Experts of a small language model.
Size: 16 layers, width 160, 11M parameters.
Experts: 32 experts in each of 14 layers, 32 SwiGLU neurons an expert, 6 picks a token.
Below are experts of layer 12 (counted from 0) of a mixture-of-experts language model. Rows are named router (the router's row for the expert), gate (a neuron's input weights, with its number), up (a neuron's input weights, with its number), down (a neuron's output weights, with its number) and show model dimensions 0-159. Each number is 500 + 40 x the weight over its row's rms, rounded and kept within 0 to 999. Numbers have three digits each.
After each expert's rows: "gets" lists some tokens that make up at least twice as much of what it gets as of all text; "comes before" lists some tokens at least twice as common just after its tokens as in all text. This comes from a sample of Wikipedia text that the model never trained on. Tokens count by the router's weight.

# expert 24
router:449543433475557491490481459504492512550454532531475523520503498474479510440430536553564492526542478557513581528511451581521552508525470541466522530491502438464581466508437458411509498457465450471484459542463591541524464504489464502462443496539536484517441495519554516551502481528504436435473533486419486486443538469527494470566530555510437566541514459530504457456501540528529488557486483502463522578496551448499457491443603533468491462501539477548459559453518527478549456527533440
gate4:478574471491486482503507500474438501549494531531563493525465494482512457470439461475485524541502419503484474497454536517551592461494436591427578513554466474535553490514463496430458497550460448574496463498499486464421439515557427502515520504477499549583429546530523492443450544520491490563464537484431470525491538489503450430434567571440502508522523462470497546492538522517539502525491498468528478481551567415527478528522437462569490503506516581489488441465523471515487545521510482
up4:513432491496526596491486516441501469484482450492441486502542591469505579502493472495482510415487520499525463503534488536508491539518430464598503496462554441487465479463488499493471514509486512522532624530509559440496548545499455446472510462505526527493458503443508506505482534540492481485523499539536573538459513525442551456517520517497500571468467463545522450505467495488553515514493508546521524523456395462515630499499509625471459522502531492517474580415492436490422486505526470
down4:516435531482472457414414546550509493527436554474529473532511447514470439527468479499539453504507449585500567443488460435435465528512533443515428496480526494489513479524454546504502453505487466475501505482504493557500510469516537538514491545487503528551565444513483547516560459500433493557613504493509513569562496508528496493492449491508492421500522559489511424489464495495416501432513503510477609468469451450579561479469503465449538491495539521454519538584559555487549524504513541
gate5:477584481552494426515481447528494443502499429515595487540514455552539475517560450528531394466438486560480521487486545516475511515497527481536500539451494433494479454456546536461571436471450501503513502545511518456503548529529504511475494411512571502514574487475517494493519470551552486463490471519494536491518508533529477484512559509533524548507481486490455462482472582513463444473477528599512470476568473496443465498396526538488519569583540433495468487458521415493470575529541454
up5:478546519542468509562526469484599413496513449507548504537502465514523490505553486485470537548440520515562439502494512481460560442493514488537519505488528379467488483521496522458484552525436539398575444452453486538474567441494532525487506515596435507534478499434491485500552450466516453464517537519493538471484557436513511450450600514508521430493444421510470483554474481497490543481467537604498491510559535499522443532508487493466542474469453479516520507491459510541565487454523472
down5:543496482459478526505514445558524473487521456521460464477489509505497463456509457479549590509406423578465497374481479442490534566480524530532570493433519538530422518459556439461501537489519558541483534520583499525495511503540471521461524521566532499463523478430503513459513471507541588449429545458520567429515539444463551511512548460538495473531497523507472558476519487545513445460457484510472482506472474447465529473422453589501549526510483470491526495520568520538539541500537470
gate6:432590438490521497459520554492484462493444469470470508472494467511472543542517529456512420464557444545506479439530481453501464476523501427535546520542548471498494505526556462492507451511519560428551452470524491435541424426540547481520486562527486506486533558565517475526540577530527454521492495515502533553512407487493439507527603507513538524539512482503454508406445464566491599510470500454515455456430452538534470548512560493511525462567479475506543481467442516509511519478545481
up6:486516466514487438443468541502432456488566497465518472541489455478503519505452489424488442498520537488517628473575452473507508460586543512502528513449517466492465479558497568455500465522550521547525479485463501452479570389509543555511500473536453466483499494477545508524513536467429502448507480517509533546434513523455524478372450580506513498496499508577465471425467516542618510476563465521589486465532523490547523518496556496484476511509513475447544499533471464493461504531519514
down6:526460515440444500481473501528538594504463537538506528555490483457446507505517488446413546575582450461454471405481496479529472491504512487501511440565475503427506537525481519457469519494507459520540502525530435491504490481500510550548523532526510470478473494448517447506564500519428485539616470493556477523501489567505545504540444464476543496441504543474549478527405511484476446448505494533568591544519594465572441481512519516469539479468473508513467549508485457411472539503560466
gets: "ed", " of", "ing", "ated", " used", " known"
comes before: " the", " to", " in", " by", "ing", "ed"

# expert 27
router:512523444504498495448516486568519497526472543509448510509516464472499523490419529469565506575535486568569559459512465532497554534496468505471521518550531461452533492533429488408535480445426478493507462546478609541510486457475495541480448497538463486448456509509513533563513466578497457512534490456450495447474585456521485489544527504571415502553528471479510448485484510524485497556448446529517532569466542441516460502445583510522503500517571509542465523455553494465527478522558389
gate8:506520444471534571474532479528486519492459506457520483490463516553495511448542470499511554506537474528502548500501570442480584466444487453525532491540517451463504529518494477500498499436551430518538539462472530472509497533485485507439464512461424507521544451565517525573505517502431461508479549567523451567452490436428546565493516517501523461480471591566526510449435554531459520471500519549466475593518540573485536568470477472479569598558515443443478518516429444546511517509478445
up8:486454474441475561542500481548466492492496561536527487549541500546513489438572452517528468476406536538497406402517453464511516516428494523500529482518477580530466486594568487495562526498485416493514470431549544554497471515516486458555507458467470427470513471432447520456508535529509517466458469554488567456490480518513521575534489493510522512480445500470500486528521481504569540546536550472510448451446462441501483587469526478462448546567451459479516484496530498493395514500531518
down8:437508514493479478472447505445507549516493526527510496505474536504500514417460436512640543490503471522491544540453444463541482505559563464421518458450462469479499457507491462507553489532499517518481511549487533414531544464585536431528490532433500512513456441503416445612379506497493523468460492520469558495477523463465507523536550542520510504543535532448512464569552454488491575495497527593456506506482479492453518540527485505466442537505539491551530468540474533474446504544507531
gate9:518490432528441473505480531483576480489477466447523528461511522539535474494493568466510510498453529515521534484479599495551557541405474379517553525489495424436566432536546418467512529515525425485527514466488559518532431542412521523459500535454453484529493518499505512586535504526460494469471535525453486437546496407502514507590497486511486523490528498527511524494493523553537532533496556530480537531499502496515441556462542505587563497511484480466500416477462490503516546486489412
up9:516455481527505513505513443432421483494504472539486516480503438505558502472545468456508549549548523455504583497480561430493483555425481541511498486455527476430586468519492473524518432452458533402566506510497514491488476474433458512483487533485463507520490507466546489525507503549508496480573525506467452512519551538516428452516481470583534539458564494560502476472425482415502528532407421573472562533497492548467475563459503507479597503576495542461459491543560533499526528496484510
down9:440464560444470509489561542550501491491602526511506495492529532500497496536489488409402488465524497523495494537514458500478502575598509518472522477489574453493487501445508515438552535521452526490527456506507479523479494489489562483463654447483513534552492484498501453556574516474439470568570449533538447455544520578472512511412444547517483482474442438533484510470501481504534539464531488494545406558516506498522424515488513447521479461470494466524519504567521446493510472469476494
gate10:528460510433536481461500532522496550525502462529480519538438490457467456552571509494548482496543578458456482484459499492572444448523567440575423496530553420490468513468512414477534480447532483510518498522447424522501428471502524517443509516479522477536530555614529473516527459494511496556484534478500465490482485499520509465485544497486452503475572500459488462500539540565541483485526458553461428524481486597553560560498498437521464506528556501540546526444510505509474554430397519
up10:538489548580534540553512489527514519531474554528493484482526528476492494465496504555497480484541467512458519444536449543413469480492436515495473495533530493497466421454423522403576490471570582482509517535525486455570443555477550488499503571546464539536420458503520484488581512525515538490489476476448468446512518493549519415437447501573456550489487514475388436460480504537481489484539531479520510438438442533444506526535467523493547491506576465504509463580554470483480522475463486
down10:492447485534430541501511507516511477507488596493475521422482557525559477545557570563503607493439512484514482509493444469529518551480478456545463527553515510486536466457541520455520545458555514526493449505604499588509417543531513500458568485469445486529528454527545455437542470506478479438436458504492429468495512514497465481431513471464450536537478516468461505554561468494494474479515498482517404482495504615448495515523582456490518560460505454510487477487453556543486533486485475
gets: " of", " in", " to", " for", " by", " with"
comes before: " the", " a", " his", " to", " their", " an"

# expert 23
router:510491551484444513554504518530558506566537567488472541463496545539478583545443490590575543542514467515537528494513492516486489474523507514468476494541550483416587519453473542491553435460446440479498422520487466533553492484434496560431389465516517509443487524458530482505531492505503512490498453438447515500432563483524479459551537531546523486562512488520471477482438497533456481478539470502512484545463525431492494520432543485518453429496540463567489478482419526404547459543517490
gate13:448477476537514516544575516503489493546581503429479504479495440496542517480434529469515537619547495499545471490469471549472466556485471520480480538451464474506521518532517526522551545488484488386436432502459471486478484505487490483508493462457516471528519511516565447538509461477526529532474582450476509524478539444526567387526535511560521481513508451464478493513488500535505450495465503527480593517553554479432455481500522488510374580484530514553528433461475485548546489600517520
up13:551465502536519534504393460536436550427482459574478483533527558480400481534509429543534444439474493462502495512471466523492539540499488524497581524566507480507591485457444519496529488520534468501481515511456503514563553473500485519520477484561503474440445475461489521536468543496458485566504431505499417410555491510501473496489511477505501571512533507524496519459477518507519458520450514547515500513490594513559448459426496541461514373524463500539476594507528511418505516455533509
down13:482481438492518522489470523505501477566457488543416433546550506404531459459486470493476512574510533520523508477496490501404513505494502492483492536497513533530524462531480434488522527490460515470580510511461540477518568454563510438504440439494519509492493418511518553547472471499504523536551541500390522432507560479499535450531533532477513480558502510533479505501571440616438521502525519493461437557499533547532457445456532509554508518510509490557451475460478442423557501578412533
gate14:535501488475455535538486435491486518507492533484480472436466509446470540508480480474499524413494484542510540533399481451488464448461511506571473473453518546454538552463445572461530535490511527557435535493487546456543473464514519534449474513457540601554471425484430527499583497491484520493501537508537459439464521459490624535509527559459509513483588508523523546446563590476465516505546483477516551521568513534465544490458467509525521418488555542483508545472444532523500553458514471
up14:511470496469491541491389507473462512509474446413551522542478417508525547501540480494501404476523509545513488424442586490489519470474585520459530460510403512523505429522526560445534507468560451488448446467516495534560523490509545537592539498510455442468484483528469522537532503481545478446475530476470538483531596472475486534482432504547566507535484527482449450522481564579528479529513574505530528448402517506539499477533508483473516535492438540480532530475491531538483481504444493
down14:501487487527545549467473446537562425454520471488483515490500538545472521522481524462443498457458475558541493517532467435489475479453480554572473519505510411522541470509447502456502499453584513512429463462491535474534565515549582459487594497451516466543435488526621571464468498515496503448509482519582513487562495482487501522528468487534509512452495427464519486487489516546404482491499549503538501515372456507551538466532474497453512575471560456504536479518551546522488455531536456
gate15:557467510464499473568461469484586493525530505486474507420532491515481499427480515510483480503446550528522553510550468485523518462550490479578534462538515517436433495577459512489520504558452382507504511536552540489496481521412442475466451560524492488463536540490446522494487509529482526505451472575514513420483434537481541542516427523465439494484509563512542438479434494493587545474565440471484486566493475450481545496438587490509517478538425512544482503521430463514522532510550538
up15:486497524492514583560505523529461460537442526531493465595526479483543467555532471472532544570561523493491496470492469447537493549433445462378459517451487477475481539503476465490459458439526513527538409481496506491469477415531493504567512448481450565534416479542519498490455451491548463515528505443515490515543481505511493594485521470505560466494538496483493463512520506604482545472475510496488475501524483546471449432609489475521520528462489467494485508501582585588496500564527519
down15:532540425540480431530507538525463503516466487527457513506498472405502472532440461576493505538450524591478452490520524457488449488497447486456504536528488436544533558492497571527469460435489530572476474534516463535471557490564487529509635539585456478528539535534518473451515522441469406539521456465492502575466502488476548519518452466446530557554457517479549481480460529479446462514515518479507509493493488467464618487480452471515520481536439539457522575502481494534503543451470485
gets: "\n", " (", " \"", " ", " R", " C"
comes before: "-", "\n", "|", "The", "M", "S"

# expert 19
router:462474480544502522520511457531527486565508583504523539506473481419524515505462502513605509534547487534568562452504465512485493512509439534453412496527511425461529487482502551483490495440437440468524493495466509598537480496506470549444463534537502484545548520517539520542541500543558471493525412428490572457463503455481504470499520532511438569561454438505527448485484515538538465506534461501521509506475554412503440503442570474420496525531538471545453549436505448447510490542537429
gate6:470490486414556479409481443511515474505466446529533506539475509583534473419513483470549410511420474534525518500513553508556518396489538491465539542503493496466497547518438486480480401476506477498544445489530457551515436466487519528545490600468509515474495488583505505541515438532556520469530505493491504435487520478491495545462503465515461470447561559419460478498501468465552475505499483431510539505499559553514486527477539540545553536538479540506444383512499514564541567505485482
up6:489497471509476437445504403516569469497513523497507462512525466507514469522539409537468460455484567461478565473511534448485489439464476556454473500457508448625527477527504456544487451595480462436450487507481540490512530510558440466480535560436490536485428478556563479450509505565489552436470577448491513479563466505493487511464415477558571551539523474502529533536540454522497493554483493448564470474480440495516486459475526491515476548504479571511555480517507467518444461529544476
down6:539429497500437513529520520500513511469474519507441480472475467455425452557436568561492547507560556470432503506411492519504430586503462467514448472471552504531526465493529490560494536464513605523502556543466477478498487559472522461477521465568475435504514447499451540479492537525482492546545459580485517527470498466512483436507489545515599510491424446532512564508571555567431449516538506499485448576527501476506478491519488519470516450513486519446519560420480459494490455495546561
gate7:549459550477477475563500507504443515532515497511475457505554549523520441567456460528547472524526557575551528485450514504474505484472512524541456497577506475384495456457500489452431497447470487474483494490481537507483504589542433534428502558551501531546484516501578515516597543578511499501534500503486547444519463403475459549548495451517465490447513444502473487499511503545549482484562453503475508459462527540551506475438559551518466539509538482463460519448505433462426528552432449
up7:559479563482461454555496493432482564543476442520462523486542475548519481596517492522493546519474477599531559522442519474546503454438621505537467453544494464445489447438506486499491485466432453496516505480529513509475524551544426560486503531462555515551526528521542527530514522552444498444537464459517517443451491400469431521512502473509551516465526440501549492536450535539561538450548476527445505450430519480487510476416525469477529530513430485478451517470484527478453546510466523
down7:448451528535562476529524479456478453492485514517562453525482487480479436529411598431538480506537547506459518526411549477476511597541448468569464508497441456532500540477515483550517549511465505477507534496504448470449413518497530492474486534501519525535479515517480446415519517507580550487476459591549605438477445478561550530453445576521495534447487521539499498508541457491389505524488507494466539475570493535539515512462517540512529496504539495540445473495512443503455467527511496
gate8:445460483450476549464499431504486447494436544535537474524485491493512534444494477466505500460554475516459563536463438529445505474505462508474473500516424530475529531482492504456452531498524472535455499534530521433482494518566501418538497512502522481530508463484516456491567487607573533558458470496479488475590544386539522514522453524507474461491539501530434501503485548514482590547546464516519556474506508499429502503421522504409495524523575525409541486411540573528561538504453496
up8:577534477506516560532447510456509541516534531556538514509528497469486484514486558535498487451527528507497404517516521540490516571548448484494523483520528534446495563494448515458522505460474534512590484438470474463509488501511527520520487504431474484447471463457498471582439536453526492501485488508469489473522429535422535504539638514463500526471555421480502564505557522507501467448449601461509452547557473497571502472480461479554435516509506489509445526604503440561523460488466422
down8:509562483477494531552505526427466531465485550455521520437495547559521548519555492612536485493395472508493461604509559506496549507461472500493512424537482524482575508477405530494488475474441490540517446502567499503456499493495461502524416500484453504551516523538538499579555489446473498476450505439464427481533441530526487526525538492506575479492545497498557486483398475489566558498475500487455463489478551552532471474513475419548440500455510497485449498522568473508477431540528508
gets: ",", ".", " and", " that", " but", " which"
comes before: "\n", " the", " he", " The", " and", " He"

# expert 14
router:490488468456514520496503474565502489554519582523473544516541539403495519493417484564548482513515508535526562480479451481471507505532499512454414494526502478466611526459467528481502494458460480476507472547501562564570530525514502593471480516550466453482517488501543566505574533533548507485526487425442490463413485511518527423562512535481461562584495435561527483473485532530483497510527522561505474533445541425498456456492574485434473495497533456521500495493448447416517477522511427
gate6:530465530483417520485517428546454520473528485542490419509509486482542476410532462454503560491539491493496585493484459501451580529477473572480454525494497437510565505491580471498440512453525469510505501430563595447436475498512487485448499544516436470543512531478556544484510540507497470512506448532541481514525498399523548480541547492536479572486494466555473539463533518517507443532545439546517566484474500447469461477545487437521577529536447511455497486581530477585442512466508525
up6:491547478505526529376493469550552487488569481510535440462575474514507485460489544508475527454522511493482578523454457492502578555506502458520459546520466517477497539491441541516490520523544466462447466527500435465513563510480518498485495439475449487450432506545491497489536551552526489558452483523472483510581539473424483562496532542463530548529513519609418543515527537496450527482488532509559447521506507487462517417461450468479615549493565497441546442491459438492490519467470549
down6:503494532512453512493432465476466546510519524552525447503483400508549394482413497506434541506510486544460518436429500480516510427471568467526439518498491506510457430528509470561486576439475510549458476544484523531504460526494521449444570606469446468561481506513481545487574505560453518487508444521438573570496561512519461553567531502525422433507509574518523504469525524450505517491546501506519517541468421504491530510522461552452468510542456471524528550490490484542473511517482514
gate7:558526576523489467410562442438548480490504519422524553506479432518585455465476516492478508544492507556517530511453560537467493510454483440491502552538527547554518439445481517512572527482502503641526485564491462525540544545449493483458501490475451477453533495467553518541488561460541498525539581469515490452443498511574475464443497519506510517522497513494533530466435490539467527502455452492544492475552485497541486535439461543569503508453506460515443450571451496431534466436493476
up7:430529455514464486584527539415433504511557460483518440512483516540434496461518415496486538566463474510445475496486574517517449575570494526529464516461464500446535483529544504538489555419509520506527503459455538494481515490530552503517518490510490424541472475498483523495558499468470469480454476553484486439464554538514523547524488455460476435548568438463539515512612506473501475503537492472533484500450560498550557500590506527446502546439479467456587513508510462507389452512528509
down7:534558503499480480540588476523520491487488531493483511454480492514369556562484534472560455447463541488449461534552486535440529479540488474523483374480541492485532470562542533551467519557554524421495530511492537476524474494494514564481417462505544452501506493503495547509506455547529430501589515474413518475543561530443449490540535452478497479514448512595456508529490465474529420493485457526551447459528497505439542452524540462536497497516449443473484532507512521569548545492479511
gate8:497484527517527513505473501564487495489506452505509460466537500475523502511418479486509451498460536444503511419506412465430496513562515530375506501444507428464444509499507486481488464498459477462502521510568512437585480448494512501507496557449446553537499415490476528494529594557510585506459420485500500475467522441479480483497507489527551490579491439534530503531506576437486461596604519531565585435450439509485513505520492517536521504479528474521485460505512456562544536500492504
up8:582488542511450512582526435482434556468523492482493489583492505527499508535511508489478577522502589404518567568472478520445545457489523553558456494515461522521541451462419479456488469481493494465502515462460504457503600491533496419468467539531455511496523497578440468547487475560462388547494468502536525529461577483513463462550546481555451488484463542553429542560527531519500474474496449477441545525525448472531492470509492512491506476493500570511403488493504518500503511474472459
down8:463595495476462512450507531480469528471525446551478492514444622441482521518474534458429454505496455486487458512552550524420469608552436546479474485542519499513559518549571528547524476512537535446501517484484527460489482485424545501392451465493513457581432566503497511496487472521539517508443411508467500508526534509507515569507575489474399532456533510529564457490480499463522541524508534461557563478465501520516510553538487480545526526493502498489498510463439450459498458521480460
gets: " was", " is", ",", " and", " were", " be"
comes before: ".", " in", " a", " and", " of", " to"

# expert 16
router:497521494538474473522523476530460477571552537541451488514460508435483528534441537582622473511580490512471505504507476507467544478513506544462535481495448479444533502525486468411529485518505508491452435545479514549551568463519490531453440528473499554478568521517552500537574491547498464456515524470482538499464558503545545413550475559515457549526472473572557467463452515556517458504492443493467505561504520483475456521480552487411495522524521538468526559442503438427526390537527485
gate15:515524473438423522451513459438489540548482523480530460560456485484536497589497471511527406513524564590491379475491523482521460465506487512497530473482472554432525479569530518498496480561503429532453553496446508496551508425505472466434509483497459490477538501514442458485497491471537488429432484517507534567525516471479456496477505602531565484483457475481526430483456498525509520551510516554556485453552511525494458562441535506512520630508521467503498472525430477513518488576460513
up15:491459476481439530521497488546535562530499471580506500538561524504517542610446474486479471474515421431489470464520503486495487478436553563531571506479521449490479470508467461514482484530473489528482518443484481526459515443426550563491503540496514467587578473500460461489560473408511579500525491512510524426462510471471507495520535510447578549570468455539475512451391472602485491539487597451444512500546508480541541538465446449513461496525536525496501478467503502489448530514545501
down15:529533471574513510494485478487560466436479544472554468514511471455532438480546426498475469413481459492483483580526516522487420479517508560489459499601520492509514516504487502493471483518459480527482538552519521492463464552594476490504568514470508521445571533454514509452435462458513453479499524423651563484565457555465447506581454498495493458501464526554521494572512516454483492505512466487555488489474457470499517488495460531481583512465551456534499437526416529474544529551508527
gate16:488568500450519424484530510553501475528494568524498567489450548524529531434461538585526490506542449477475419560498568509423477509520413502527490496446525489460468444426581492451509521522520507467476510490438558465552465511562482428525502556525508463477467528461538533549544510534467506579562513484557478516434543504442439488393466496486437510479481462460521517461465474520500501491454464469501443512558509480509555533497525506481513512557569461483512570462463487512434448524522437
up16:551519470481521500450532457488460537456476557451599488507460473502468473496482502579563541520500503533463530460502476460471476516591421529446469566540491504461563482501495529455514538499496481489498506490438538530513506496521461508492510547574403500512498524443468477533460555554570504551523544484511482497501527471452561518487466435533434482510496499465569493510512491563462410503476504474511452560557550511438459468469510539486494508507641500536467467551444397499550426475537500
down16:505463531479438439491469563497478452502466464532531553471536527467502455505465526555456449487511468467521499510482524515516504463472509474505500495511481436519442508531479526458509484452553566556434490466458542590531499462522535525465467472522477417509512501408458487496501479545514500458524490506722547496484515468471532542511577515489448559520530398490493537501528571502592459506512528477476506526536546507531505491538550476457486585488446495511463477510521454466520544518492449
gate17:480469498542509534553552469497493427552525466565541522457496524412492531469532528519433496561549507491541450549469487479555523476526537533479466459502479528508482455568530505512528533476529532465476466468465523602509552476552609424467490610437468466440476501479570457468553442503533436541446533472487583502497525518525545549579459518484509508510499482484452505502473539468530474454553516549443531461462406467514516518537467477456501419470538559470510440478471509469505493486514453
up17:507420482510531456496479535554489500505540503452497483516518432531475473498466504508524409504478511549545503439462535525554521512531483527395478530490519484432522481583460535536475477507559538431456423554462473532450472430532510511503515478520441508504531435544642421483527495527515429485505564496484527545491521501507529537563557547474458559453474509433456512509503498508455453546491547527486537487466475498525494559504546461486478491484606615456505517428498487499447509504501534
down17:504567450506505542476594474507470503530555478522523498557546471472510457520528506482554557483482509454512522516506555512543506404470551468513495417373517420475561548545490480512465556520576493464521509554407476548467455455484537480490624465467445530509500490520529487574507531534527424452476510473466556445509475447513564509506488465533527470472515566469466522543507508482419462512520441450499479493505563497502481521519445420547572497498462486430482515472477494511526514494533476
gets: ".", ",", "in", "it", ").", "g"
comes before: "\n", " The", " In", " He", " It", "ation"

# expert 13
router:445531497487506480469488492510512453528536531467459521439526517519499561483503539531564479518513469469610521482482461483467482530457513516455494448558522544490527522497514548493506460487417453478515450502485473477589475475534525523417369523504510501491526505509538575553538490517511502529527453489390446517490550481517476536526458527520465577648470481472586475471513498471563536466514494507476502550488508412494536569473513541471495456502563513512536580509485461473479415486478436
gate22:514509486517570520477574451485414562555547461479466520485529479505458467494387491524518548486562539479536528440490511531495510467519563465395524499465508510512542523563496467483558402441506482552463541487438565432518511553424439489425453427502508551525542460559458558539541540515517570465564421544475506491498480509467454556502507489511494535545503545484515510527452523449498500514469494488476551545531467488517480545414460557572493477534516491492507509463507483510448518484524447
up22:568494498538457459551588496497477525519524505408496425541480460501550520484491471557524454459534452505533504579417548485510494444496461491432461543543528483547500553441466463523518533487484519510475470420504514568466474512504433521517531521510502519485504513531385501539521574521589511571554467552495467447498438500504568481488436577445516492520564506522442528498552542461440493484526554501506469520422531475458489515513561442503583526483548424461512479473453497504497483464492516
down22:518489453512447511492516500472557544520582517539479580481500558527478505489495424518474560486476443432511453533502554525465542449530531475477454456530415501547548455485475490586497466578534504490526472492490457486494565525515484439436476511574490465476537457556482439539567506444481521507508548477422467514465419516511477430452561534534484458490466503545548490542483513526505465481463569528496509494473535482467523448524485462588603445453486506456557470423550462533517494574490527
gate23:482481555493503538542515469491526598554541510447515475532457444546499484427513449413512454510448586501563423523500501514489522541483474530507485524521539549497478488492486595511555535454550448430475471527452550586599497458476519517459492541450477447577531539465474437495503504514522482467493495549484538526484561492485431527512489515467480468515522490532518493515517511403538467469502441411434459560497451511533569485460461490502513458501517498506442534538406522546504544432529503
up23:495493504522588560462535507557511502448451519483476523516569573511481533575525548502534507491612550537548552406525510452487456455489536438522488516468532512489521428553553502491487506490524478471512499521505451510435509456492522437477537546459523490484462511461507460444450426499464579442467525430486506527587488544584479473447567502512490492415488520503524425566444465492480495514467473514516477491496509495507460498504460483491471459525573424493533447435450512498591465467550541
down23:523473531458511518510510428465474505594525456476452475486481489574497626466476446500461536528512433518607503523464517529441525531533496510583428564522523523545497490451499503497546473491506456558530490469498520545534433474465457412521428498428534477520522462406484563542519489564511437526483537469556504565543532541431524410473537506530499481470484459481502496501525442518519502461582484495516491570502495485548467517537551473492523456546468490430525496523489511450469481442533469
gate24:482500512488513468507583478590513434477503472480483509426459583491476450517464488507493541577579617417567508445535546484443497566499523528533545439454489475454533538483560466465511532529495556526515462498535513504554522476543491499469440484470504476503420461524460487486604546457536539564530494492477513464585417477489463467481547542462513488545445466450489474475461445486490575511523452525477497473488505522508471532478442486506500486533514521521496469533533431545575542467482573
up24:558439511472458456454468503561455518478535510471512491450487421533485430493478457497516578486481480473560460522483443516502493482561491496521391486563509482509544428440566415538465486427507475513471493517451499519464544473519555600497495450521533514485494489546457482585527457455470535560433497468519515523533506519461516535460453557459534448563502552523485459497551446514472501552546575462460494481539560475500482430533541468479463485449502520509553588511475510457532558505576530
down24:519479466466537500467513536502480532539493513511514489487477481539482584544462497559490521445479481474497511480485409490531542478475544546490481484472457486513475408500537485483413586459515477496529520558428444461452555522530467523521473511497467506534547563462435485441474581485486525508534436504474459488540447437497452522534471532445453514521542511493486575516518466556474517544577526558497622500456471383529500445501550528576457519609485460501520465544510452528513512538473462
gets: "\n", " ", "%", "/", "==", " —"
comes before: " |", "|", "-", "==", "===", "%"

# expert 15
router:507482494501526488516512499576530519564485547531513524496483500460468525530459503504541583483557501501556525483560457496484569604492422496503515471527473486477566545486483511484518406463445482447428449554486583563580525453489478521383363469490456505510452500485548489519515511509508529454517464444507530471484497527507550488530446561507513505624510427497459456455433574513538533507519522488523492538490548453513512495485522523464475497503550484521470485487511478413517449512529464
gate13:473503441527517546527513477506523519459513581496552515464487556539476504461453528488535510466411497482515481544479471485445500520517500444482564470511469460448538493511408469570538488559470457489481526500433517504486539537523575412592501524513523538551497542480449526534462530515392513526576465591479510454467465513501502551442507536534518554586583414502514470542514503510511509523454518429526559480484500519460515481561574535449529542513511485453479474509543411435478449488492500
up13:522446509496482428523433541519467501543459483485508505464476511456470462522522472524467561560508545510531530470494485481518510509573508471495562476477490523538545494521546503468455526495462600452564500460497430432535466480425552583468521523497505444537540460579516468481561524526555464490576523452505519622561485502522475536469467452447505430472471554510548542553485445517476469526492486502489558548502427479468535516424512557508533412481468490470485543486416501501473454583449499
down13:512557524520449491539497498470499522434496477543441541589539483479503499535531523473534523487526568447545494529523480539429464497520440451479468506501557497549506473498535491458511494439427434499469542620559482497422509517449478580524549479517487466539479441494471521530589476484604495503585462533350415500496532503479497491492491515462512530501450511462494402489514483517495507528545497453484476515510512515497482458474483552516431473528560508496525515443558465515426529540505532
gate14:571549477466422468596490535555453423544474555536451510565523476526506486500434474516497503504531496524442520539597499547499452529547578469553534500518507530476463490555514504480441448462469381500449535575466545524527466438520498523467468488485539486428448456507454540491554540489530558467505479442486458476477478502477564588484624580518501475483490478524515536488512462458527516473554490498458464460545500468494518524509472545498455570474537505460531500475507471521524549461497463
up14:498401521533508499457493494498466529510476485558508475459469506551488494499552486482544522508457489441440554458443505534465593426509516457513469487497509414552498499483566502552538614516430519462553480448530456551501549450489443504537513440518537466458454553539448457498509510440491501499422573470497569485493507524582488542540572470523517459521492441521511492559531536466480535493448497465512491506452461491512466485533515446512487499515518456560469537615452435545465472524420466
down14:485469485450531545448468443534441506492554537478491512471440601400504565521545584480531537507483534444470563510525552469511534434487476534495503531556473422422496470450464491451532542553460494496498478552507490512476516555493490505524433476511494501496504513540604488520408488515518457508540515540386483524563553521575537546426535487491482560456480534465494533435469477540527447441473482487508462515517484494508531544515476479503484476418487515555440575504494528512436541480498531
gate15:455461469452529545471395467584590534469528514601497468460514457467478510496540529541499514491542456549530477502511545547534563533503548479511451499538470480491430473475547496472437474495429511439423530533495479549529458466486564531453470486541489496493465488476473464475500606475468485524555488445455532559485476429441577491551518591491486537500543456565530536533518494458519495481500528486528575507466581422511503486522522501491438473490505475466570451467517519540516494576523521
up15:538567534587460553520502510474531522523544474411464534495487488494498514567524505561523535511519508500560529467523490464525449488486407459437537496515586425482484534473419490497494500486475447494515543509440434517517562524458481513526475481486534501471460558537485511511489497500487464488473516528466502454517464495551495433480541464468529589485412630518532498498510533588476445500482507536549465460420572443518486543459501502493508411475516490542449530399426472535487464531525488
down15:474549491554557411538505440470558470472520465469467523514534510561517500476539470552508519524559446487525477455505406464595574496462456454503526480475449505507517550422461505516495482440532467492452537540492542504518510482525488538472464529467552442414532528517526463474467518492511464588483458470530469453510496455558508472457522484501492507450477516501510508487480428585497500422488421487550443575523519459514574585495510442455491472516522524532567514443505560499517465517556601
gets: " |", "\n", ";", "°", "|", ":"
comes before: "\n", " 0", " ", " 1", "|", " 2"